config.toml
d_model = 160
experts_per_token = 4
d_expert = 48
moe_layers = [6, 7, 8, 9, 10, 11, 12, 13, 14, 15, 16, 17]
balance_bias = false
init_std_router = 0.00832
lr = 0.00999
batch_tokens = [32768, 65536, 98304]
train_tokens = 298500000
dataset = "wikipedia_en"
Below are experts of layer 7 (counted from 0) of a mixture-of-experts language model. Rows are named router (the router's row for the expert) and show model dimensions 0-159. Each number is 500 + 25 x the weight over its row's rms, rounded and kept within 0 to 999. Numbers have three digits each.
After each expert's rows: a language model's description of what the expert responds to; "mostly gets" lists some tokens that are sent to it at least half of the time. This comes from a sample of Wikipedia text that the model never trained on.

# expert 57
router:510535485461493517503503517526500502506520453477518517505532490529476447504477454516530498514484518499473503524489525493492508459481463478514509498471505425446528530523476513496471500483486522500522489481495506531502490481489489493508506460517513453533487492492507493514507452529497487456543507532534514493533476518503486544506450521485471485498460472479548507487488511485503474485484516503539522470454530504478504552509456488513469515550529496483524523464470482529499551541533467
What it handles: Single-letter word pieces. Single consonants and short letter clusters early inside a word or name, such as Ab-h-iman, mon-oc-ots, C-B-H, plot h-ol-es.
mostly gets: " h", "- H", "ind", "oc", "-b", " ab"

# expert 51
router:492526500467523518510509469471473507515512463465469513484522506549468503484449498540481474478492508472473469510472495502513494529489521499480542492482505527508517490486454462519468455492507509477467509571500498533519534504482478488493533512504530522516494493484517480466516509528524479484460516501510486487476489508541511494545482553490479469487524453500508481522514550462485519502493529496520459517525539466474453498513545527524499494476537498488564519464490497499460525447506509
What it handles: Adjectives and derived endings. Adjectives like public, new, local, national, normal, and derivational suffixes such as -al, -ational, -ic, -ation.
mostly gets: " public", " support", " new", " present", " local", " national"

# expert 19
router:517562476462486513487481460469446507531515473445469507511537512508469496465506480478498469425506492498435495506498540471482509526514501460511538493488515530515475519466489508508521497498476512457497464477487515497522520462492501484491521519554519496524516532480504517522510513491511496485492470453517512508514467480527483507486443531475534462504494501440485496524522536508480521495479508500539451481511515460485451473482563497511485496511511487496488476507489505492538498513506506
What it handles: Past-tense verbs. Main verbs and participles after was, to or a subject in narrative prose, such as finished, released, called, named.
mostly gets: " made", " called", " released", " played", " held", " named"

# expert 62
router:494504520494510511469486477506476529510533497478473489500500461523472488473507431512505464484523523494496472594516502503517505512506497511492509482490515536500505486510469505474552496522491534487508529508501536494487501514464477484503523489534510515507521475479505461469512430514489551514491454498494514496455498538481545519504535472509529456490524472470514511526499546481495517478509477481513512459494521439501467544499530516499455537481498511464546527533489510514503515499556489
What it handles: Years and heading plurals. Year-final digits like 017 and 999, time nouns like season, years, days, and plural endings like -ions and -ations in section headings.
mostly gets: " season", "020", " years", "017", " year", "025"

# expert 36
router:501522486514502528446488472491503476522525475511505483484487534531480486434488497489487466467532475460454487520505516483495456525511505442491511477524556506526525467503476482498515465495452534471506517495501488516520503526491499538520517494490502492500531473466502513452516456487482501489513499486526489539479482468542484540515512523495539517511480490503536526543521518456503557508487520522524494496477527503486468553500472542542532494476515501486521512458525539521531533513507468
What it handles: Common English nouns. Whole everyday nouns, mostly media and place words such as film, show, air, water, TV, story, and job titles such as actress or writer.
mostly gets: " film", " show", " Film", " air", " water", " head"

# expert 45
router:480512486485522531473508483520498526528518474523495488491532502529472459498469486494506467454526468498454493509500515498499497488496492457477543495506539470522494502514478481516509500478453533489517519528513505496503550530474527501482537516490521503519533515489509494463517464471505520456477481532501485491488480502546496542507463505462526498495516470502505523510548552462523559480440527499502457499476524466502466532473533534560521476475509485462554479475499503526501519498538492
What it handles: Concrete common nouns. Common nouns after the, of or a possessive, often heads of phrases, such as prices, land, tour, music, hands, security.
mostly gets: " friend", " men", " land", " law", " tour", " rock"

# expert 41
router:496512516493497512514527482533422481494499504491525506503523490551510468503472462482518482489482514471478515500467522503532499489529513478509532481498516471559503504526485489538509468502481484481496538567521543474464487489437483497460540483520500473494511546480501567482515456480478463502475484493512470532500512501479540483481508499457516482508496510486522456470536534479521543514509490547519487509494534513499487522476516490539513460509554490479506497491526459514473503519491492
What it handles: Mid-word syllable pieces. Word-internal pieces following an initial p or m, like ut in Brahmaputra, eat in meatus, in in machinery.
mostly gets: " text", " part", " port", "oup", "ount", "ersonnel"

# expert 7
router:504531467469542483470493512487514544526511470506488449473487497556486479447489472495541473494493468482498509509493515494521507477484507486438540470494561503485449487495495502546500514509460554442498495510513516506480526535484488521526483484481498480521534507479514471514509481518503520464484475515501497478492494527510513564503480518492482490510489458548518489495510516472498500508494512516509533509503550443518470546467475494501525508515503550503548469512507513543484520540514492
What it handles: Place and institution nouns. Nouns for places, buildings and groups, often before a colon in infobox fields, such as station, home, school, Builder.
mostly gets: " station", " home", " school", " town", " House", " city"

# expert 52
router:528493504460464509495457476537483508512509445464535503517504499490476514467466468501536489459520541491533482497487486491470492514460493507469530493499507503467480492511472486489494446516457517475503522523529543491542525489486475471476512525532470483531497501492520506482535500519512482469505439480489493464538466514524489491515518552479517462483491484462510491540512507489473500467511533473515461491514522487455432482486489507522493487474525502505490524487555505539524523530552500
What it handles: Verbs and quantifiers in prose. Auxiliary and main verbs, participle endings and quantifiers in running sentences, such as are, has, were, -ing, only, some.
mostly gets: " are", " has", " have", " were", " had", " some"

# expert 53
router:489510518477459494457494507517494514535475537489522474512543494480456471474481499514525473473495463464469532510526504521446501510531501469502521503461508530530485484474502473494502502463461552509457504518521548498532471473497459477511502518480501495496494495480484474485508478520507510493473474519513461466483472535530534515499520518467544480489488472462513443514533524474501499444472508495505467513501535469475511511458529536493487490522522485518567503442479496486480516505531507
What it handles: Mid-word stem pieces. Word-internal stem pieces before suffixes such as ic, ing or es, like om in atoms, ess in assessment, olog.
mostly gets: "olog", " writ", " observ", "cohol", "ict", " evidence"

# expert 24
router:504537473511489546462474529555458499496542510492534471488524523512485515484477503498502469466536509489472503507510484474522472518516497532496501533485512481526509507504508499501470512491487500483509496531530501496520479499487487503488495515526490463479534468471524550450540496486529549481496444472489486511519427538504515468533497505487517526523500529524530472529537474488490531464497504507529440481480518463499482457459495526498504476506501429467522496448505484512499505455504497
What it handles: Second syllable after capital. Short vowel-led piece right after a single capital letter in foreign names and terms, as in T-on-osí, T-ai-wan, S-av-oy, plus San, Mon.
mostly gets: " San", " Mon", " Sal", " Tom", " mon", " Con"

# expert 43
router:480531457504498505486477504505516480501557481493511465506515493500466453490458482516508505452525511512517472532504509498487506505512486499482531518495502508525554499509497473506461461503509504499512471510473477487542526474525561492508502511494519489564517502505549517496518479479534535494539480511477465486509472518500523497505451510469486419510483502486521491536493496476427515471454470526536485498534534500470489465460489524485506492513537443491490519522520470486530515503532518
What it handles: Mid-word lowercase pieces. Short lowercase fragments after a word's first letter, usually before endings like -ed or -ing, such as he-ar-ing, w-ren, caus.
mostly gets: " com", " caus", " sent", " tri", " reg", " sing"